config.yaml
num_hidden_layers: 13
hidden_size: 160
n_experts: 64
experts_per_token: 6
d_expert: 32
d_shared_expert: 0
hidden_act: "swiglu"
moe_layers: [0, 1, 2, 3, 4, 5, 6, 7, 8, 9, 10, 11, 12]
router_score: "softmax"
normalize_top_k: false
routed_scale: 4.56
balance_loss: 0.0027
balance_bias: true
router_z_loss: 0.001
init_std_router: 0.0372
lr_router: 0.00422
num_attention_heads: 2
num_key_value_heads: 2
head_dim: 64
vocab_size: 4255
norm: "rmsnorm"
norm_place: "pre"
norm_eps: 1e-05
positions: "rope"
rope_theta: 10000.0
rope_fraction: 1.0
qk_norm: false
attn_scale: 0.125
tie_word_embeddings: false
parallel_block: true
init: "normal"
init_std_qkv: 0.0375
init_std_o: 0.0
init_std_up: 0.0375
init_std_down: 0.0
optimizer: "cautious_adamw"
learning_rate: 0.00163
beta1: 0.9
beta2: 0.98
weight_decay: 0.11
lr_head: 0.0128
max_grad_norm: 2.0
warmup_steps: 459
schedule: "wsd"
decay_fraction: 0.577
decay_shape: "sqrt"
final_lr_fraction: 0.0
batch_tokens: 131072
max_seq_len: 1024
doc_mask: true
train_tokens: 487000000
max_steps: 3716
dataset: "wikipedia_en"
Below are experts of layer 8 (counted from 0) of a mixture-of-experts language model. Rows are named router (the router's row for the expert), gate (a neuron's input weights, with its number), up (a neuron's input weights, with its number), down (a neuron's output weights, with its number) and show model dimensions 0-159. Each number is 50 + 15 x the weight over its row's rms, rounded and kept within 0 to 99.
After each expert's rows: "mostly gets" lists some tokens that are sent to it at least half of the time; "raises" lists some tokens whose logits its average output raises strongly, later layers aside. This comes from a sample of Wikipedia text that the model never trained on.

# expert 42
router:44 40 85 59 35 63 62 44 51 43 46 61 33 22 60 62 62 37 55 32 32 42 49 22 46 64 62 64 69 76 46 74 32 33 43 53 44 75 77 53 54 52 39 31 58 39 39 48 29 45 66 27 90 68 40 83 47 24 27 41 50 64 53 52 35 66 58 39 58 50 44 35 50 66 43 61 66 47 63 60 36 68 68 64 56 42 37 51 50 39 64 38 78 36 43 45 71 16 61 45 71 59 24 68 26 54 76 62 51 47 65 51 56 74 78 84 55 50 46 61 65 48 38 42 63 34 52 67 25 50 56 65 46 38 60 39 49 26 47 54 23 46 35 50 54 67 62 45 61 32 74 30 46 59 78 49 57 58 65 40
gate11:66 56 52 63 33 55 46 50 35 77 67 21 66 69 49 54 32 35 48 67 53 49 29 43 46 36 51 48 38 19 70 32 76 56 19 78 18 42 54 49 56 36 38 63 35 35 44 31 43 31 64 65 63 47 39 70 57 38 56 33 31 53 68 33 61 71 47 38 39 35 35 43 47 33 25 50 71 31 50 70 31 59 54 31 39 37 65 40 58 31 56 30 99 64 54 67 53 54 86 33 27 55 72 68 49 46 41 65 57 44 53 51 48 63 39 51 35 67 61 68 49 58 32 62 21 47 54 44 46 45 58 50 84 50 52 53 55 60 47 47 53 57 37 50 77 62 51 43 64 61 45 47 51 77 38 43 47 62 36 62
up11:66 49 74 60 27 56 35 74 38 63 49 48 66 48 51 33 23 39 65 45 52 68 71 61 46 59 48 52 40 32 50 65 94 44 34 59 54 74 34 52 37 53 61 25 58 48 45 38 62 59 45 44 24 57 69 50 46 73 59 58 59 42 00 60 51 53 42 26 59 09 52 54 60 31 53 32 47 61 88 62 65 77 33 39 22 47 46 49 49 59 62 50 33 27 38 44 58 64 28 81 79 32 58 18 50 50 37 41 68 24 62 60 39 69 50 52 52 58 33 48 53 82 66 44 60 61 45 18 60 42 42 53 59 58 61 38 32 43 48 38 47 53 55 43 51 49 56 49 34 24 38 36 58 58 69 55 40 61 44 70
down11:35 52 66 49 23 56 56 39 47 59 43 58 68 47 60 48 26 74 69 41 38 44 44 37 80 22 51 62 61 25 60 44 28 41 41 46 68 58 44 29 57 84 54 61 21 57 74 40 99 54 45 49 43 71 54 45 47 62 50 39 48 58 44 42 59 53 58 34 30 38 48 30 39 59 42 23 53 33 35 79 58 39 48 30 36 47 29 36 48 46 36 64 18 35 43 64 59 45 79 53 60 47 51 38 65 46 27 10 58 75 50 58 41 66 55 33 48 44 74 56 88 49 32 57 61 22 62 37 75 69 33 55 54 59 82 52 66 36 58 65 50 47 43 46 38 75 64 52 42 65 59 55 52 53 55 40 63 51 70 35
mostly gets: "\n\n", " / (", "|---|---|---|---", " ==", "°W", "$"
raises: "ans", "en", "ul", "ue"

# expert 38
router:28 34 67 50 48 66 60 49 51 40 81 77 48 39 55 60 86 30 62 46 27 55 34 42 29 47 46 54 64 59 60 81 35 39 52 37 22 55 52 62 57 49 52 54 57 31 31 49 45 34 47 57 48 73 69 75 42 49 42 31 39 45 47 69 47 60 59 61 51 52 25 59 42 79 26 54 64 29 40 75 49 64 59 32 64 42 21 25 69 32 67 34 46 62 38 63 63 31 54 21 76 39 42 42 43 50 55 67 36 48 51 57 59 63 57 55 43 35 36 59 43 49 49 53 72 57 50 70 34 56 53 58 26 34 38 59 69 20 73 51 22 43 38 44 41 62 64 16 51 75 64 51 20 52 70 22 50 30 56 20
gate7:74 55 19 53 69 42 35 31 57 65 52 56 39 49 65 46 64 30 39 62 54 37 52 47 45 65 37 58 58 29 55 44 63 73 19 47 70 36 58 74 53 47 63 65 28 51 54 47 69 53 62 59 67 34 39 45 62 22 54 49 63 42 58 43 53 59 61 81 65 71 31 53 30 41 74 36 58 14 74 49 44 18 49 61 66 32 37 53 49 55 39 40 62 61 67 15 39 61 69 86 55 51 67 40 54 66 50 48 58 44 54 42 83 52 54 55 61 39 79 34 45 50 53 29 18 33 45 56 63 50 47 44 66 65 35 52 75 64 41 49 62 18 51 47 54 59 44 52 37 38 99 56 65 60 76 77 39 58 54 55
up7:64 52 72 53 68 52 56 45 33 40 66 53 32 48 40 54 86 42 15 44 67 32 55 56 52 22 51 51 69 58 64 42 53 50 42 24 37 52 31 60 43 55 66 64 42 70 47 61 69 44 39 78 49 52 32 41 44 59 53 52 23 32 62 55 62 48 35 49 52 35 45 59 59 68 56 49 48 32 47 69 42 71 50 37 56 49 36 27 42 69 30 68 59 52 51 50 47 30 01 93 79 44 95 66 69 62 33 39 70 53 67 62 73 41 51 45 43 52 47 61 50 49 43 50 53 30 36 39 36 31 31 55 21 60 29 65 71 50 47 40 56 49 63 44 63 65 35 93 47 67 41 51 74 63 62 73 47 52 40 39
down7:40 76 31 50 71 53 41 64 44 37 62 48 42 41 44 50 56 61 37 58 35 52 50 60 46 25 37 51 54 34 46 27 37 49 67 38 37 03 47 53 31 34 79 47 45 56 66 66 09 65 65 60 49 40 63 28 42 55 40 65 56 37 61 56 72 71 58 34 66 29 30 63 42 28 35 49 18 44 51 38 39 59 65 08 59 55 24 48 55 61 54 57 53 50 45 66 56 32 55 18 73 43 82 45 54 47 53 67 60 38 59 39 71 74 56 64 50 23 52 38 43 46 26 48 43 43 37 45 60 29 62 63 47 82 66 58 56 38 30 32 53 53 50 56 65 64 26 49 35 27 49 58 25 29 79 65 57 50 59 71
mostly gets: " La", " Jo", " Jos", " Sy", " Stev", " J."
raises: "ase", "ases", "ut"

# expert 37
router:41 61 63 33 50 95 72 43 41 39 52 53 35 46 71 53 53 18 55 57 29 56 39 36 51 38 43 53 33 64 43 59 56 35 54 59 09 64 56 66 66 51 42 66 29 52 48 33 41 33 40 62 59 49 59 77 64 32 45 33 54 30 50 73 43 65 70 56 70 40 34 32 34 43 70 59 54 56 57 72 22 77 50 39 26 41 39 50 91 40 60 23 46 50 62 49 39 32 84 32 56 62 54 45 48 40 46 57 31 34 64 57 60 47 56 66 43 31 25 44 55 57 47 64 58 44 69 58 57 76 66 75 40 38 63 36 57 42 40 57 33 49 21 62 31 69 65 30 76 69 62 55 30 64 73 35 50 41 42 29
gate6:59 60 41 66 34 51 88 35 43 55 41 49 59 44 71 63 36 50 46 64 45 50 51 47 32 47 56 40 32 53 73 55 63 77 39 67 55 20 42 39 63 76 27 49 71 50 44 42 46 41 40 65 32 64 49 42 36 61 58 64 88 66 79 34 35 25 53 71 59 65 53 39 29 31 47 43 40 59 65 19 40 34 58 28 58 59 49 51 16 44 52 45 57 24 54 51 44 61 64 52 63 50 60 65 20 58 80 30 51 24 45 32 50 48 71 63 55 36 74 33 57 31 53 40 56 45 89 76 55 68 24 48 56 35 41 67 62 65 42 50 55 32 63 43 35 18 26 63 38 46 27 59 43 53 57 45 40 52 33 27
up6:53 70 56 56 84 66 36 42 53 33 60 62 50 48 46 46 61 82 34 28 45 61 79 63 57 79 80 65 58 54 52 44 21 65 58 41 58 21 66 48 38 47 65 42 35 40 59 81 62 60 46 35 80 48 61 53 41 46 50 67 73 69 21 43 45 70 58 53 65 36 48 62 52 61 57 46 62 86 62 47 64 55 54 65 45 42 48 63 52 41 51 49 51 42 44 51 48 45 34 81 11 27 70 46 56 41 34 46 68 56 43 45 36 44 47 81 59 76 65 45 66 74 38 51 55 66 28 30 37 69 54 41 44 66 70 47 24 40 37 55 60 42 69 60 74 43 44 78 56 25 55 17 47 53 43 73 66 29 57 63
down6:37 46 46 54 25 37 63 44 42 47 51 50 36 50 35 96 53 77 39 47 66 69 62 10 74 43 53 39 48 43 63 72 62 42 60 59 47 54 61 50 52 39 51 46 60 52 76 70 41 30 49 74 61 52 47 37 61 42 47 28 67 61 60 30 26 42 41 71 56 37 12 01 66 23 59 61 75 52 47 25 60 68 56 58 29 42 46 68 61 45 27 51 56 61 43 54 41 33 56 43 61 55 47 56 51 51 57 52 53 71 36 38 83 44 44 61 33 68 61 58 42 29 35 25 48 49 61 75 13 56 27 52 42 65 59 42 42 90 37 49 56 56 83 55 34 43 43 68 62 49 62 56 49 38 59 37 52 67 41 42
mostly gets: "enc", " prop", " arr", "fess", "str", " compet"
raises: "acy", "ent", "ade", "iet", "ending"

# expert 52
router:40 31 66 43 54 99 42 69 59 51 57 64 22 37 61 45 73 28 71 41 48 36 40 42 49 65 46 67 64 68 65 81 38 31 51 36 31 69 37 57 65 52 77 49 56 35 36 58 43 35 64 66 41 50 52 72 57 35 29 38 60 49 57 82 37 76 51 57 45 49 29 44 43 59 48 55 50 32 51 66 30 52 70 48 56 45 41 23 51 23 47 40 45 45 45 65 75 38 49 24 65 45 22 45 54 37 53 75 48 51 66 61 59 94 48 60 40 47 44 47 51 42 32 44 58 56 62 82 32 53 59 51 40 32 33 43 55 21 55 53 48 53 31 42 38 58 62 30 36 53 82 48 15 34 76 36 62 52 70 53
gate15:51 44 54 30 32 61 56 43 36 40 60 92 48 58 38 38 69 54 63 41 63 36 49 48 23 41 72 33 34 36 66 41 60 31 80 28 48 72 58 32 44 59 62 53 57 50 50 46 36 62 72 63 59 79 30 60 60 74 60 56 63 68 36 68 68 66 80 29 47 28 53 54 24 54 51 40 41 46 64 35 58 44 67 15 67 45 54 32 34 55 63 45 45 53 58 64 37 68 59 23 49 69 51 52 52 19 56 34 32 34 68 63 71 76 47 52 30 39 46 73 43 25 38 40 54 57 41 55 43 48 64 50 76 36 64 60 55 31 42 66 63 79 40 39 74 44 23 60 60 40 56 48 49 58 24 41 53 38 89 35
up15:55 67 36 35 51 33 62 29 32 67 55 66 51 56 40 51 31 55 48 25 79 50 55 32 52 55 25 31 68 59 53 58 48 62 44 59 52 57 59 35 56 55 43 72 51 52 50 60 39 41 46 33 42 29 13 60 63 47 62 45 53 53 72 31 70 58 51 72 49 49 57 36 53 51 55 47 26 39 22 54 52 67 81 64 74 63 23 61 76 37 56 75 49 37 44 28 38 74 25 33 39 52 70 62 70 49 39 37 42 50 59 53 31 76 51 46 40 74 56 60 58 42 38 22 30 50 25 63 49 51 51 61 61 57 40 28 71 87 34 69 67 57 71 53 68 43 25 30 53 48 50 42 99 50 35 38 52 57 36 64
down15:72 47 63 16 56 49 48 62 55 53 44 16 35 55 66 58 42 34 54 35 58 32 67 76 58 65 72 43 60 21 57 54 47 54 93 53 50 36 58 56 43 68 38 82 80 87 39 54 43 61 46 46 40 66 67 40 49 63 58 46 65 79 63 58 52 53 59 56 44 58 73 47 57 41 52 59 58 44 53 73 37 55 29 45 88 65 42 73 37 44 47 58 37 30 38 27 43 72 74 45 54 31 51 62 65 42 37 35 59 70 36 46 43 65 30 49 61 50 60 63 22 51 66 30 68 71 44 66 48 31 61 45 76 54 60 76 52 48 52 42 43 54 36 39 67 54 80 23 48 16 63 62 32 81 55 56 45 50 45 59
mostly gets: " Kar", " Tor", " Gar", " Wil", " Par", " Tom"
raises: "es", "ia", "ores", "ad", "an", "a"

# expert 31
router:43 39 54 41 44 80 70 51 71 56 70 60 37 34 71 60 45 23 54 45 45 51 25 30 32 62 39 54 50 60 66 53 27 44 35 53 49 77 52 41 66 66 59 57 32 26 37 55 50 40 48 55 60 28 49 76 70 24 42 53 67 37 68 59 59 56 51 69 79 48 33 30 36 46 42 58 51 49 59 85 28 65 52 78 44 49 48 27 58 32 79 47 47 49 47 30 47 27 68 43 53 48 30 71 48 46 54 55 38 44 63 66 50 75 61 79 39 55 49 64 50 35 45 53 45 15 62 62 51 77 75 42 41 36 52 56 67 36 49 53 25 72 18 60 54 65 59 28 53 50 60 51 36 60 71 06 60 38 59 19
gate7:63 60 55 25 51 49 41 37 55 64 55 43 57 49 40 52 62 21 48 78 45 58 29 39 60 45 52 49 53 54 55 52 35 60 57 74 59 41 36 07 47 25 28 38 44 40 48 81 53 61 62 84 47 52 63 53 35 79 55 57 50 65 54 14 47 39 67 38 41 59 47 34 29 43 38 66 61 67 58 51 38 45 39 51 71 59 14 81 46 53 53 46 50 53 48 50 06 58 54 53 57 77 18 55 55 21 48 64 38 25 36 55 65 56 66 31 54 32 40 43 66 41 47 87 54 43 44 61 43 39 48 70 67 51 48 56 64 50 46 65 51 37 14 72 64 46 44 59 72 60 73 75 49 45 58 47 76 81 52 63
up7:68 17 64 36 49 40 45 26 34 21 50 48 43 50 46 56 41 47 82 35 48 71 85 46 57 74 72 43 71 64 37 56 56 42 24 41 47 67 37 40 65 51 38 51 56 39 46 46 47 54 66 57 54 52 54 60 31 23 68 40 34 41 58 64 46 59 53 34 43 46 37 71 38 61 33 31 31 40 31 39 40 22 61 32 62 76 80 45 42 64 34 33 61 65 84 60 46 49 36 25 63 69 60 39 52 63 30 35 07 35 45 59 34 36 47 49 72 58 66 50 19 39 58 60 44 42 41 57 41 28 28 61 35 68 45 46 25 46 67 60 49 74 51 28 56 75 59 50 67 58 36 28 35 68 47 49 38 21 53 57
down7:20 43 59 49 83 43 56 65 36 31 35 52 76 49 62 51 62 47 39 74 71 39 44 49 45 60 62 55 72 30 53 80 59 52 66 58 38 67 57 66 61 33 43 59 47 55 18 59 56 34 58 46 63 55 81 51 17 65 55 70 48 62 59 45 36 37 57 27 29 47 39 28 46 38 71 50 63 56 55 40 36 74 87 63 23 28 49 17 58 52 30 47 57 32 57 40 99 54 54 64 35 59 59 76 56 72 69 42 62 55 79 55 57 37 55 56 54 61 62 36 57 39 37 55 52 62 51 46 25 37 42 41 39 78 36 49 36 54 68 62 37 47 52 61 46 87 53 47 66 64 34 76 48 49 37 58 48 62 44 67
mostly gets: " cont", " pro", " con", " inter", " trans", " cons"
raises: "ia", "so", "re", "ied", "a", "ately"

# expert 29
router:48 31 74 61 38 65 65 38 60 67 63 49 42 35 59 63 61 40 54 31 47 77 38 44 57 55 52 41 65 69 61 58 48 35 27 60 28 66 74 50 70 28 48 40 38 27 29 51 30 44 44 74 66 68 67 50 54 30 40 53 52 46 46 70 51 61 65 54 70 64 46 47 36 85 23 58 59 51 62 64 31 59 86 60 48 49 45 36 54 27 73 40 72 36 17 34 65 47 75 52 62 30 27 75 37 44 57 47 41 44 53 58 71 69 53 73 25 40 38 67 74 42 46 65 67 46 59 74 57 60 63 55 48 44 37 53 52 22 44 45 35 83 41 47 36 69 50 21 60 61 59 66 46 76 69 20 40 47 63 38
gate7:39 43 58 44 37 34 37 32 34 40 64 43 48 55 47 67 38 34 71 64 31 68 79 48 22 51 77 47 54 71 46 50 73 33 43 34 74 31 46 65 59 55 53 35 09 45 52 33 37 57 85 73 47 47 60 42 56 15 55 43 51 18 30 53 36 80 52 56 74 77 60 48 26 63 42 12 62 56 56 63 64 52 47 62 67 43 64 36 60 29 65 68 51 34 41 71 58 40 50 23 51 45 10 67 43 40 70 41 34 61 43 55 73 57 38 43 31 45 48 69 41 56 54 49 45 57 52 46 53 40 64 23 39 55 38 64 76 54 43 45 45 75 65 45 64 56 38 20 50 36 63 40 54 51 36 48 67 69 46 46
up7:58 56 67 25 78 45 57 58 73 52 43 54 39 51 67 77 73 70 54 46 37 58 28 34 60 75 15 77 42 52 57 38 36 41 70 67 29 55 50 65 71 54 42 56 55 26 61 62 44 54 58 53 57 41 68 54 65 55 56 49 67 80 55 32 51 32 46 77 43 64 60 36 57 20 38 76 47 39 51 51 35 79 24 48 86 54 57 62 29 47 61 28 57 47 40 71 48 47 40 31 43 69 58 73 38 39 58 50 62 41 72 57 49 55 47 34 49 21 31 32 78 46 58 30 47 52 48 34 60 44 25 66 69 59 63 65 80 61 43 82 59 33 50 62 47 23 29 69 55 36 41 70 41 37 62 45 63 63 36 48
down7:55 33 30 33 62 30 61 63 60 34 60 54 40 37 67 47 43 54 74 35 52 53 68 66 68 50 57 46 51 41 49 29 73 53 65 34 37 33 50 62 42 44 60 45 50 18 58 72 11 46 41 96 69 41 42 48 65 49 52 33 45 43 42 51 30 11 31 53 24 15 42 42 38 48 46 57 70 60 67 52 45 38 52 58 55 77 39 57 35 69 42 49 49 53 64 57 79 63 60 51 46 63 51 23 39 37 42 52 35 70 47 46 37 45 21 59 59 39 18 46 35 29 65 46 77 32 32 62 27 32 36 53 48 78 26 50 48 60 60 80 51 47 49 70 51 50 31 55 59 59 52 67 14 30 37 62 57 66 54 38
mostly gets: " Or", " Ph", " ph", " dem", " pr", "==See also=="
raises: "\n", "ant", "ent"

# expert 15
router:16 41 61 42 54 82 74 43 58 43 51 52 60 47 49 59 60 34 61 41 05 52 58 55 39 69 67 83 64 61 72 66 42 28 50 36 61 59 44 88 64 62 52 36 20 43 49 45 55 39 53 48 62 66 95 74 60 38 32 35 57 58 49 72 33 69 42 48 76 60 13 65 37 98 57 52 58 39 56 64 54 62 56 52 60 34 45 40 72 48 56 43 63 43 37 64 52 50 53 53 68 42 42 45 34 43 42 57 32 48 70 47 68 62 68 55 47 41 41 62 78 56 30 44 61 51 56 69 52 65 51 57 48 41 47 40 61 48 73 59 23 36 40 53 51 48 65 38 57 52 64 51 16 51 72 45 48 45 78 23
gate5:89 55 56 40 55 49 46 46 26 31 49 42 62 66 47 30 49 35 89 40 59 45 38 44 58 56 53 46 64 33 63 50 41 43 52 70 70 50 60 22 50 57 52 60 36 63 29 42 63 73 53 53 54 51 35 59 57 67 28 39 62 58 33 34 48 51 59 71 63 40 42 49 59 72 67 68 66 68 27 54 27 64 65 62 46 38 38 71 55 57 68 23 37 50 37 23 40 49 31 58 85 53 69 80 50 35 30 50 34 31 64 82 44 31 52 59 50 58 52 68 37 66 56 58 48 54 45 49 38 27 48 61 58 94 18 51 54 59 60 63 49 49 42 43 57 42 36 81 37 33 79 46 71 76 54 53 54 94 49 50
up5:51 65 43 68 68 39 43 58 65 59 31 43 46 43 40 65 45 42 46 45 69 36 35 26 60 43 59 26 63 63 72 52 43 54 31 49 57 71 23 70 62 31 38 54 50 53 53 48 66 36 63 61 66 46 43 38 34 47 38 47 76 51 41 37 59 22 35 32 54 55 57 61 41 73 42 55 60 69 45 29 82 43 42 36 35 69 85 47 70 40 62 74 60 51 47 47 34 88 49 37 94 20 37 49 70 85 52 60 26 78 63 65 66 50 47 39 30 77 78 68 50 38 17 67 52 48 51 69 38 55 46 47 47 43 32 40 34 43 55 35 67 74 46 56 55 33 66 48 31 37 37 43 60 49 36 63 58 67 65 45
down5:18 55 40 43 47 46 58 23 44 54 34 73 30 49 53 71 41 24 46 36 86 45 39 45 36 43 61 62 47 52 27 66 53 61 45 29 55 39 35 44 18 54 81 27 52 38 66 60 47 61 42 51 32 25 59 74 32 56 66 75 52 63 33 44 55 64 61 36 32 41 27 40 77 46 68 49 72 74 63 39 54 64 27 39 67 27 46 93 42 61 49 45 46 74 44 72 48 51 52 37 70 52 40 28 47 48 57 45 68 23 54 51 33 44 69 39 34 62 53 60 30 39 44 64 53 34 44 46 48 58 37 86 63 79 42 43 44 47 53 64 51 40 59 35 36 36 35 58 56 62 44 66 60 79 76 29 58 31 53 36
mostly gets: " be", " le", " br", " Che", " go", " car"
raises: "age", "es", "ec"

# expert 14
router:47 58 59 45 50 84 60 36 42 30 65 66 46 42 64 50 87 31 58 37 45 38 61 27 61 60 52 51 57 34 63 67 51 41 36 41 29 59 50 48 73 32 49 39 51 52 49 46 41 47 63 71 69 41 62 53 47 28 67 38 63 47 68 66 30 93 52 49 58 50 01 41 37 55 41 52 48 60 50 49 30 40 84 63 67 65 56 38 41 43 66 26 65 43 46 69 57 47 67 65 67 67 46 57 38 52 62 73 53 47 66 68 69 70 64 64 44 30 37 63 69 29 50 55 57 54 93 68 33 64 65 45 52 20 36 51 43 28 39 65 49 66 31 55 20 63 42 63 80 52 36 65 34 69 62 36 55 30 38 53
gate4:58 60 25 78 49 52 37 55 68 39 31 58 62 69 70 55 58 61 35 65 48 33 38 65 46 67 64 20 46 50 20 48 56 52 91 56 55 42 55 30 46 52 43 50 51 73 45 36 82 38 51 39 43 29 41 60 64 34 67 38 58 20 48 44 39 62 62 73 75 31 52 47 66 44 56 60 67 40 59 61 26 73 72 79 43 54 69 53 51 36 42 70 51 36 71 52 50 23 47 53 52 68 73 89 55 43 58 39 47 40 54 68 66 40 28 50 70 60 19 58 59 74 51 25 56 55 75 43 52 26 65 38 56 51 47 38 38 37 35 32 38 55 29 40 47 57 68 59 51 51 60 43 62 58 72 76 22 52 23 36
up4:41 29 35 26 23 62 47 43 61 59 46 50 67 29 53 37 28 70 69 39 43 35 30 37 28 56 49 72 74 37 51 51 56 63 48 68 53 63 40 51 43 62 55 70 41 73 38 73 76 55 54 49 73 31 49 47 74 43 38 64 78 46 76 37 44 41 60 30 58 55 70 71 61 41 44 41 36 49 62 41 77 48 35 68 76 50 30 47 59 51 73 40 67 46 54 37 48 43 29 46 45 56 44 51 25 45 41 29 62 59 53 84 54 59 73 67 34 48 76 58 56 47 15 57 26 15 26 38 58 37 36 52 39 23 73 69 59 43 55 18 64 36 58 61 80 64 44 61 73 36 45 39 62 60 54 38 59 67 56 53
down4:47 62 42 70 40 51 43 57 27 64 57 29 34 42 44 45 57 37 84 51 44 59 38 33 40 47 65 30 40 73 32 38 58 36 26 43 59 48 58 62 51 46 26 52 69 45 58 35 49 41 42 29 47 57 45 73 22 27 33 35 70 54 37 51 52 57 64 36 43 44 41 37 41 48 66 74 49 43 55 26 12 29 48 64 58 47 22 49 64 71 34 93 66 63 57 31 50 65 43 73 14 56 42 30 71 33 44 48 39 62 33 80 65 62 21 54 55 66 45 62 66 33 68 37 52 52 38 67 51 23 25 65 45 57 55 63 51 41 39 58 61 59 47 47 65 24 47 55 70 08 80 48 40 54 49 68 46 42 54 55
mostly gets: " Ind", " Is", " Kore", " Arab", " Western", " Har"
raises: " ft ", "wn", "ole", "ft", "ours"

# expert 32
router:46 33 76 41 39 77 81 52 67 63 55 57 42 50 53 63 46 29 71 41 33 61 53 37 43 56 48 67 62 66 50 69 32 39 44 59 67 74 44 46 50 38 44 52 50 39 37 57 35 45 42 61 67 45 48 61 58 46 25 34 59 41 40 56 48 67 46 46 55 61 19 30 56 46 46 67 54 42 59 71 39 78 73 54 55 07 43 27 64 28 69 57 61 38 46 44 74 26 67 46 74 60 44 72 45 42 60 62 49 59 49 85 67 67 62 58 43 60 47 80 56 35 42 41 54 39 64 69 38 69 77 40 35 53 33 56 69 40 86 66 27 60 13 49 39 67 41 35 71 65 61 83 47 40 78 32 36 46 66 47
gate4:45 58 37 31 45 54 31 68 80 58 54 68 71 47 26 52 68 71 47 64 45 33 53 46 30 46 47 39 56 71 62 53 37 39 58 47 71 52 57 63 59 42 65 68 40 66 63 71 99 52 24 38 32 21 46 32 53 70 51 62 54 54 33 50 23 73 41 57 78 45 59 56 49 51 54 41 53 47 60 53 59 35 43 72 54 28 45 44 50 60 28 43 60 60 46 64 62 60 45 49 79 49 45 29 59 70 73 52 24 34 60 80 39 43 43 43 38 49 67 40 55 26 32 52 31 56 39 67 34 32 59 52 51 37 38 47 56 86 31 42 34 39 46 72 34 36 48 83 73 34 66 46 80 43 53 08 33 42 60 40
up4:63 36 33 53 43 51 21 27 49 79 50 27 57 47 41 35 46 31 45 55 27 33 40 79 61 38 39 35 37 69 82 48 46 39 46 31 61 58 39 97 64 54 37 67 49 61 61 21 41 36 42 61 47 66 59 38 44 33 30 28 66 62 40 86 74 66 56 79 41 57 57 58 44 40 35 79 70 23 57 68 74 67 46 44 49 51 77 58 67 71 53 63 54 33 64 56 72 41 26 40 28 63 45 61 40 52 27 57 65 89 57 53 57 42 39 43 49 24 48 68 44 49 59 65 58 58 63 48 67 45 60 38 45 29 38 50 52 72 27 32 70 54 50 51 36 54 53 53 35 63 44 55 51 46 58 49 58 44 33 20
down4:58 53 28 74 68 42 27 89 82 55 41 49 30 46 53 50 62 41 61 90 50 47 43 64 59 53 55 39 73 51 52 52 25 40 55 57 46 52 43 59 56 38 42 52 55 67 45 37 43 45 83 61 65 83 40 19 29 26 46 49 48 51 47 69 71 71 53 61 51 82 72 49 71 61 68 78 61 61 32 74 61 56 51 52 53 48 57 57 49 64 66 38 43 49 81 53 23 50 25 69 60 54 47 66 58 28 47 81 64 59 56 26 67 63 44 68 71 59 64 47 65 40 53 68 37 47 80 19 61 44 58 41 57 71 29 30 61 55 53 53 54 55 40 87 50 58 51 55 57 78 35 40 63 57 53 53 53 53 43 70
mostly gets: " ex", " ass", " end", " cons", " sub", " trans"
raises: "”", ") | ", ") |", ").", "ert", "port"

# expert 54
router:09 39 67 36 45 76 50 51 61 61 74 69 37 41 58 58 72 39 52 26 31 43 47 42 37 60 52 57 46 42 67 65 41 38 39 51 52 50 69 50 51 43 50 23 52 35 32 36 56 54 51 58 38 38 68 64 49 46 55 15 52 50 64 69 45 68 46 70 56 42 34 42 33 64 32 53 30 47 51 73 43 63 79 64 71 42 32 22 72 34 50 31 52 44 56 40 53 42 55 52 74 69 40 40 34 50 52 77 51 38 82 54 58 93 66 80 62 41 44 78 62 27 39 59 67 55 60 72 40 53 65 53 48 31 40 53 57 30 76 68 36 47 37 54 28 57 45 41 52 53 35 70 03 44 56 23 55 34 65 40
gate7:46 60 37 23 59 41 66 26 45 48 36 57 29 62 67 25 62 15 27 71 53 49 75 47 61 56 49 20 41 49 36 53 36 33 62 54 09 59 44 57 34 44 52 36 34 35 49 24 61 66 65 63 42 39 52 55 66 47 45 21 36 55 69 66 47 71 47 35 71 61 36 69 75 37 50 19 51 21 58 28 26 51 46 72 78 59 64 31 30 49 43 23 27 46 35 50 32 61 36 47 46 69 23 56 54 44 51 55 54 67 41 43 74 50 53 65 34 46 57 32 62 36 56 52 42 33 41 45 29 68 45 46 29 39 15 64 56 42 55 29 58 63 38 48 50 52 50 58 60 36 81 54 32 60 31 46 28 34 41 56
up7:46 40 36 54 29 34 42 66 67 33 42 46 61 61 56 47 43 44 42 50 26 51 57 63 43 59 56 42 53 61 58 17 50 63 31 63 31 47 35 45 55 50 27 74 48 41 30 14 38 37 54 39 32 58 58 30 65 47 63 64 37 80 49 41 61 53 37 65 42 32 70 69 70 36 73 47 57 35 40 46 45 30 78 69 48 44 54 47 66 49 21 33 44 57 59 61 28 41 47 56 63 71 07 22 61 57 45 41 21 52 67 46 72 31 40 59 42 73 54 66 54 23 30 63 64 46 22 41 64 59 44 59 21 56 61 34 73 53 62 42 69 50 41 35 67 47 40 31 61 11 68 81 50 65 59 26 43 41 47 34
down7:59 41 35 47 44 52 50 36 33 65 46 36 61 48 40 21 52 42 41 53 50 61 56 51 49 26 46 44 44 40 48 67 81 53 62 69 35 62 38 53 55 32 45 41 26 99 64 56 69 47 48 23 43 32 38 41 36 21 34 69 38 68 46 41 53 36 55 37 42 41 38 69 63 57 41 65 45 50 34 63 54 86 26 39 65 49 29 60 46 60 82 41 32 69 30 34 50 23 37 51 90 45 60 40 66 55 69 40 56 50 62 73 33 56 85 24 37 65 45 47 53 57 27 38 59 60 63 33 43 58 68 53 49 57 16 41 42 66 46 10 78 55 70 51 29 50 43 39 29 69 65 54 43 46 68 59 45 58 58 58
mostly gets: " Is", " | \"", " still", "'t", " Men", " My"
raises: "m", "ms", "airs", "aged", "ce"